config = dict(
    n_layer=8,
    balance_loss=0.0114,
    lr_router=0.000999,
    head_dim=32,
    norm_eps=1e-06,
    tie_embeddings=False,
    lr_mult_o=4.0,
)
Below are experts of layer 4 (counted from 0) of a mixture-of-experts language model. Rows are named router (the router's row for the expert), gate (a neuron's input weights, with its number), up (a neuron's input weights, with its number), down (a neuron's output weights, with its number) and show model dimensions 256-383. Each number is 50 + 15 x the weight over its row's rms, rounded and kept within 0 to 99.
After each expert's rows: a language model's description of what the expert responds to; "raises" lists some tokens whose logits its average output raises strongly, later layers aside. This comes from a sample of Wikipedia text that the model never trained on.

# expert 27
router:53 52 53 41 45 36 47 43 42 47 46 45 43 54 53 45 65 44 35 66 48 72 55 49 57 36 38 32 54 59 50 57 46 38 48 48 44 72 50 43 52 30 76 56 65 45 59 53 38 51 50 49 47 45 69 48 54 52 36 47 59 50 44 68 60 54 37 67 56 66 39 30 68 99 41 76 39 64 72 26 67 65 47 30 32 47 52 33 20 61 77 17 15 20 43 60 60 40 50 44 44 38 46 58 42 22 62 50 55 46 63 57 41 36 60 46 65 52 58 55 38 46 65 40 42 37 43 56
gate0:08 20 55 40 51 27 56 60 41 40 99 46 23 31 49 75 58 66 67 51 45 40 58 55 44 64 66 39 54 65 68 53 53 68 33 56 56 38 40 72 45 93 36 41 44 44 67 62 84 27 63 46 46 28 46 38 56 52 52 34 69 61 49 39 45 52 57 79 41 61 84 60 70 50 26 45 42 36 45 55 29 46 53 62 33 71 56 35 72 35 43 26 23 45 52 45 46 53 40 29 50 48 46 54 67 45 57 35 53 73 49 56 47 48 41 32 29 54 39 52 40 32 16 45 65 55 44 82
up0:42 52 49 56 38 48 49 50 79 62 41 65 69 42 39 27 20 52 51 78 53 64 39 28 56 51 40 42 58 62 31 69 55 53 65 49 52 58 28 39 78 53 35 57 25 66 37 69 43 53 56 48 61 49 46 57 66 46 44 76 33 53 47 49 75 49 64 45 57 56 16 65 25 59 57 55 48 40 53 17 52 26 35 64 49 66 69 40 46 65 51 55 68 75 41 59 58 53 46 49 21 38 41 33 38 48 59 56 60 52 41 40 39 51 65 47 41 67 51 48 52 83 50 65 47 46 57 38
down0:47 55 37 41 56 33 42 72 37 46 58 47 49 51 24 53 23 48 49 46 47 54 42 37 65 58 44 60 64 43 45 41 61 67 34 43 57 43 67 45 48 41 69 76 63 71 55 59 58 52 35 14 45 32 54 54 51 48 64 25 40 43 36 12 69 73 47 68 13 20 55 48 58 56 56 44 31 73 41 80 54 41 48 69 59 52 73 47 40 67 34 51 41 52 54 34 49 50 56 51 48 40 34 27 36 62 53 37 53 51 76 26 37 48 49 45 22 60 50 18 50 18 30 55 47 40 63 45
It responds to: Apostrophes and similar marks before possessive s or contractions, e.g. town's, father's, can't, also primes and closing quotes.
raises: "s", "t", "sel", "As", "ll", "d"

# expert 4
router:27 22 75 59 56 59 58 23 27 41 28 34 47 58 69 71 40 72 50 54 30 56 45 46 50 39 64 46 48 74 87 62 59 35 55 59 22 82 51 49 37 65 55 44 36 38 67 62 56 32 31 48 41 52 57 39 52 49 40 54 53 63 35 22 42 28 71 69 35 30 52 28 33 33 50 31 31 51 41 62 23 17 56 82 72 49 56 41 76 53 30 63 63 55 75 37 47 65 81 45 50 31 49 67 60 53 13 55 43 64 58 41 56 61 53 41 44 38 55 41 52 60 77 48 50 60 62 44
gate0:51 73 39 59 62 30 63 76 54 42 58 48 67 41 53 67 59 57 38 45 82 61 51 61 49 58 51 32 61 46 39 72 65 41 62 51 47 55 62 36 41 67 49 33 22 41 41 67 55 33 24 41 66 58 22 56 37 15 45 37 46 18 65 58 60 41 58 46 37 76 25 45 37 35 23 47 43 70 38 11 62 50 56 26 23 58 61 75 45 41 79 54 23 52 29 33 70 33 41 50 70 61 60 54 36 43 35 65 48 64 68 56 42 37 59 67 50 51 39 39 44 37 46 47 58 29 38 24
up0:61 45 62 48 63 58 69 55 61 51 62 53 40 36 45 68 84 26 50 60 75 57 45 83 33 76 48 51 36 36 39 72 55 17 57 60 43 49 76 56 57 48 65 39 45 38 43 69 49 27 23 40 62 49 45 61 67 57 61 48 80 47 55 31 83 53 44 60 46 41 47 58 27 58 31 46 33 44 21 37 83 42 68 47 33 44 57 77 58 48 40 49 43 38 42 57 55 44 69 21 82 63 36 46 46 30 52 46 45 54 37 47 23 36 32 44 58 49 80 56 45 47 29 26 52 14 41 25
down0:59 52 40 27 36 41 72 58 53 37 44 56 37 52 51 38 56 45 60 58 59 54 34 68 34 72 42 36 32 80 56 48 27 19 56 78 55 56 40 46 26 37 36 64 85 44 62 56 63 70 47 54 53 44 63 26 47 42 31 16 59 00 59 21 72 58 45 49 56 60 56 74 15 37 41 44 67 62 41 44 46 63 44 29 90 59 53 49 45 32 10 59 22 46 32 27 83 26 55 49 66 41 28 23 53 42 44 33 27 55 60 60 70 58 76 23 25 66 77 53 52 53 54 32 40 62 47 16
It responds to: First pieces of split words and names after articles, such as Bi, semi, para, trans, Golden Hor(de), the(rap)y, Tri(chostasis).
raises: " gauge", "ut", "ole", "way", "uc", "lam"

# expert 38
router:42 49 38 62 80 40 26 31 50 44 65 50 46 45 63 57 41 52 41 52 64 64 65 49 27 50 61 70 67 64 41 43 50 66 34 50 68 64 72 62 33 37 54 66 29 70 54 34 70 60 69 66 40 43 41 53 40 56 63 50 64 57 50 28 71 55 62 37 39 39 41 46 44 41 44 81 23 60 70 56 42 32 69 65 40 57 73 32 52 57 68 68 47 68 29 50 63 58 82 61 56 42 22 51 38 41 42 33 35 38 51 27 47 46 68 54 46 50 42 29 65 34 54 52 75 52 46 47
gate0:74 43 43 48 65 59 58 73 60 39 59 38 48 46 52 69 52 54 57 31 45 64 50 63 22 50 39 56 47 22 73 35 54 63 68 51 57 36 62 53 76 51 28 61 41 62 64 58 46 51 19 45 62 48 60 44 51 38 44 35 64 54 75 57 56 61 70 49 47 40 13 43 36 27 71 59 52 61 50 59 45 53 54 73 58 45 21 62 64 64 38 69 52 49 46 66 26 47 45 49 79 55 58 29 27 39 17 57 55 44 19 56 64 55 52 63 67 60 44 51 48 53 37 72 68 29 57 44
up0:56 30 65 19 54 54 47 47 75 53 80 50 29 52 28 55 61 37 62 40 61 56 39 76 55 58 46 35 61 26 56 59 51 70 54 73 37 46 58 52 59 44 73 50 53 41 63 43 61 60 44 53 56 28 65 70 71 53 53 67 60 22 43 52 55 72 99 33 50 32 46 50 51 63 61 49 56 28 70 39 99 63 46 69 63 73 46 58 55 39 37 73 64 37 38 68 46 42 36 42 60 46 26 61 43 37 45 63 36 39 26 46 78 53 43 63 59 50 48 44 66 45 34 41 75 67 55 58
down0:80 47 55 30 72 65 40 52 50 66 50 36 76 48 35 61 60 57 54 60 55 37 50 67 62 47 32 51 33 46 51 13 45 27 33 46 43 41 68 71 53 53 15 47 62 37 42 30 86 52 84 46 28 50 54 49 70 48 73 52 21 55 55 43 25 58 34 45 33 34 41 55 68 51 64 43 47 42 54 66 52 40 77 63 53 74 55 62 39 48 75 58 50 34 43 38 40 62 87 47 73 33 46 14 35 48 59 54 40 56 54 51 53 35 60 49 38 60 56 65 70 51 35 59 52 53 33 60
It responds to: Short opening syllables of Spanish, Vietnamese, Indian and other foreign names and particles, such as La, de, Do, Chi, Raj, del.
raises: "cer", "jo", "ble", "mer", "bil", "pes"

# expert 48
router:67 60 78 80 63 60 44 71 33 48 63 73 50 38 52 52 53 64 63 52 56 33 69 61 26 32 45 23 29 68 51 49 34 54 33 71 62 45 54 35 84 38 36 38 52 69 31 46 34 74 47 77 53 32 51 48 49 47 43 42 41 66 47 68 42 31 36 50 61 60 60 68 39 74 41 50 77 36 62 45 46 59 25 36 57 71 45 47 38 32 66 31 55 37 50 83 53 37 29 54 29 32 30 58 50 56 56 51 72 57 57 41 44 24 44 40 62 44 63 64 57 73 81 40 57 29 25 79
gate0:50 43 17 33 43 52 59 51 49 58 79 37 52 65 23 58 49 56 41 33 19 74 45 41 35 26 36 21 24 44 47 35 43 65 55 40 53 40 57 53 06 48 57 38 48 54 45 35 55 50 45 38 50 28 79 53 29 70 54 39 55 51 53 12 39 44 73 28 63 42 75 44 29 56 38 64 37 64 60 60 77 41 49 34 76 29 28 72 64 76 61 64 51 53 58 35 56 63 44 39 41 37 49 38 25 40 31 82 31 47 43 70 38 60 37 48 43 55 79 47 61 51 31 71 61 71 53 67
up0:89 54 36 47 54 65 15 62 43 29 32 57 29 55 51 40 51 42 59 32 48 68 60 65 34 58 51 58 51 56 61 56 48 52 56 47 40 63 49 57 38 50 34 63 33 42 83 45 51 61 76 20 67 53 59 61 72 39 32 37 83 65 26 49 48 39 73 35 61 56 49 40 51 14 65 32 55 35 48 64 61 25 56 68 46 80 62 53 52 61 49 71 51 73 30 56 68 44 71 30 80 36 69 59 57 44 62 50 77 51 71 53 48 58 30 60 55 52 52 45 50 56 41 59 44 63 67 47
down0:61 52 29 55 40 65 55 55 39 47 51 42 50 53 84 67 76 59 75 57 65 45 62 41 63 46 52 47 31 39 42 39 20 63 86 10 15 65 44 89 66 51 36 18 55 68 62 69 52 66 64 35 71 49 36 67 48 27 56 48 50 79 44 51 26 25 57 31 47 28 63 48 42 44 53 55 74 53 65 39 65 52 37 83 63 42 30 57 57 44 59 46 65 46 72 48 34 51 59 58 71 32 71 38 41 41 46 64 23 22 49 36 47 61 49 44 42 61 67 07 54 83 73 32 43 57 63 50
It responds to: Closing quotes, parentheses, commas and periods ending quoted titles, names or citations, such as "Rumors of War", (Rothschild, 1913).
raises: " including", " while", " according", " total", " from", " by"

# expert 59
router:60 56 60 38 38 55 48 47 38 63 35 67 47 42 45 50 66 54 36 63 66 43 37 28 24 47 34 45 20 55 37 60 52 51 54 41 43 48 38 55 67 46 30 47 47 77 33 35 29 71 68 72 43 55 57 16 44 69 67 39 70 47 52 39 46 55 31 50 74 68 25 76 27 71 54 49 74 35 56 46 59 52 42 52 54 58 40 52 59 46 51 41 42 43 56 62 49 18 15 58 48 54 59 47 50 24 32 49 79 59 58 33 69 25 65 47 44 42 67 41 45 65 44 14 43 33 44 75
gate0:59 29 53 50 34 79 78 36 43 50 55 42 40 36 35 63 60 22 50 61 54 33 45 54 72 21 59 24 57 70 60 39 78 46 50 67 47 72 27 37 26 48 33 53 44 28 44 67 17 17 34 30 27 44 31 69 60 29 52 50 46 77 52 23 35 14 51 61 25 39 68 72 51 35 47 64 80 58 53 63 40 48 50 40 31 24 59 43 60 40 41 64 41 17 44 45 71 46 38 61 50 34 28 41 45 57 60 64 41 24 37 55 55 57 25 49 58 71 49 55 57 56 51 47 40 74 68 34
up0:85 18 21 56 31 35 45 69 23 41 35 52 43 53 60 66 60 41 41 38 59 52 29 80 44 60 33 41 61 38 46 38 78 53 57 37 36 64 50 32 28 32 53 54 77 41 57 31 70 62 40 40 43 75 43 55 48 48 38 28 56 50 38 36 65 29 59 51 46 53 41 39 60 61 33 51 59 52 54 60 57 62 46 27 62 42 53 59 39 55 47 28 40 30 34 56 57 06 61 37 18 49 63 47 38 38 63 29 62 49 64 41 38 42 22 51 40 74 56 81 25 49 60 17 58 48 58 49
down0:48 42 38 39 33 37 54 52 61 35 54 61 73 52 64 62 52 43 73 14 49 36 45 25 58 85 67 48 61 44 26 68 69 46 44 70 59 45 45 28 36 39 38 45 59 54 28 37 60 51 74 51 45 54 50 13 51 44 68 36 46 44 70 35 47 42 59 50 62 74 63 67 34 46 61 34 58 65 33 53 59 49 39 56 71 60 31 44 52 58 50 39 33 64 17 19 64 44 52 69 54 36 45 63 62 62 79 43 36 57 49 54 39 43 57 33 72 64 60 59 60 53 62 64 57 44 51 61
It responds to: Commas in all contexts, including year-plus-comma tokens like 2021, and the ")," or "\"," pieces, often after list items, names or "was".
raises: " but", " though", " including", " although", " and", " while"

# expert 41
router:51 36 59 63 65 30 40 35 46 62 39 11 67 42 81 55 57 69 61 54 57 44 80 46 42 53 54 62 72 37 58 51 69 45 65 52 34 76 30 36 64 71 44 28 41 73 76 44 76 38 55 51 46 65 42 60 31 54 58 50 41 37 55 29 55 59 76 69 47 52 45 12 19 66 38 59 29 72 56 32 19 60 54 45 67 52 64 41 49 28 81 48 44 69 31 34 47 41 78 60 31 48 23 40 41 41 32 65 56 55 58 58 41 76 70 66 39 37 50 44 62 47 49 41 58 44 33 54
gate0:43 19 42 48 68 76 46 71 49 62 59 67 64 43 34 36 55 62 49 38 69 72 49 42 52 60 45 90 35 42 33 57 39 46 53 53 20 51 40 48 32 72 49 59 40 37 72 41 46 52 71 39 64 91 40 42 54 35 52 27 45 50 47 39 27 59 50 54 40 38 24 62 71 50 32 44 44 39 68 50 52 57 48 63 86 77 25 69 68 42 45 43 73 61 45 59 66 75 40 66 57 74 50 30 66 52 46 63 47 53 31 43 47 57 30 57 46 52 66 37 53 64 34 44 52 30 48 54
up0:59 30 54 66 45 68 39 63 50 38 82 64 35 33 49 32 50 78 75 30 78 82 48 63 25 69 57 79 22 55 71 32 37 61 57 40 22 29 50 39 33 51 74 53 42 37 76 37 49 65 56 52 59 54 46 54 60 41 47 45 78 51 48 38 21 73 34 55 28 37 45 73 48 43 23 31 65 47 73 53 82 65 43 61 61 52 56 70 59 71 47 47 59 46 37 20 72 69 52 64 64 56 67 31 48 56 54 68 42 62 16 31 73 51 44 46 37 66 58 18 37 67 16 41 54 43 57 41
down0:67 72 46 56 45 57 51 45 55 54 50 55 37 58 52 61 65 55 59 22 48 59 48 53 40 16 46 17 50 42 50 43 65 53 43 67 39 56 65 50 53 41 50 36 47 55 52 15 56 42 43 34 31 43 33 77 53 68 20 83 50 64 80 39 18 53 54 46 37 59 49 64 37 28 74 64 44 21 40 51 61 60 29 52 33 73 52 70 39 41 83 56 69 59 46 60 50 48 47 64 34 64 54 40 58 17 40 39 70 48 25 47 43 64 36 45 66 42 25 36 35 30 51 66 36 57 31 31
It responds to: First piece of a personal surname, usually right after a first name or initial, such as Mc, Stre, Berg, Cal, White.
raises: "onym", "ity", "ial", "ral"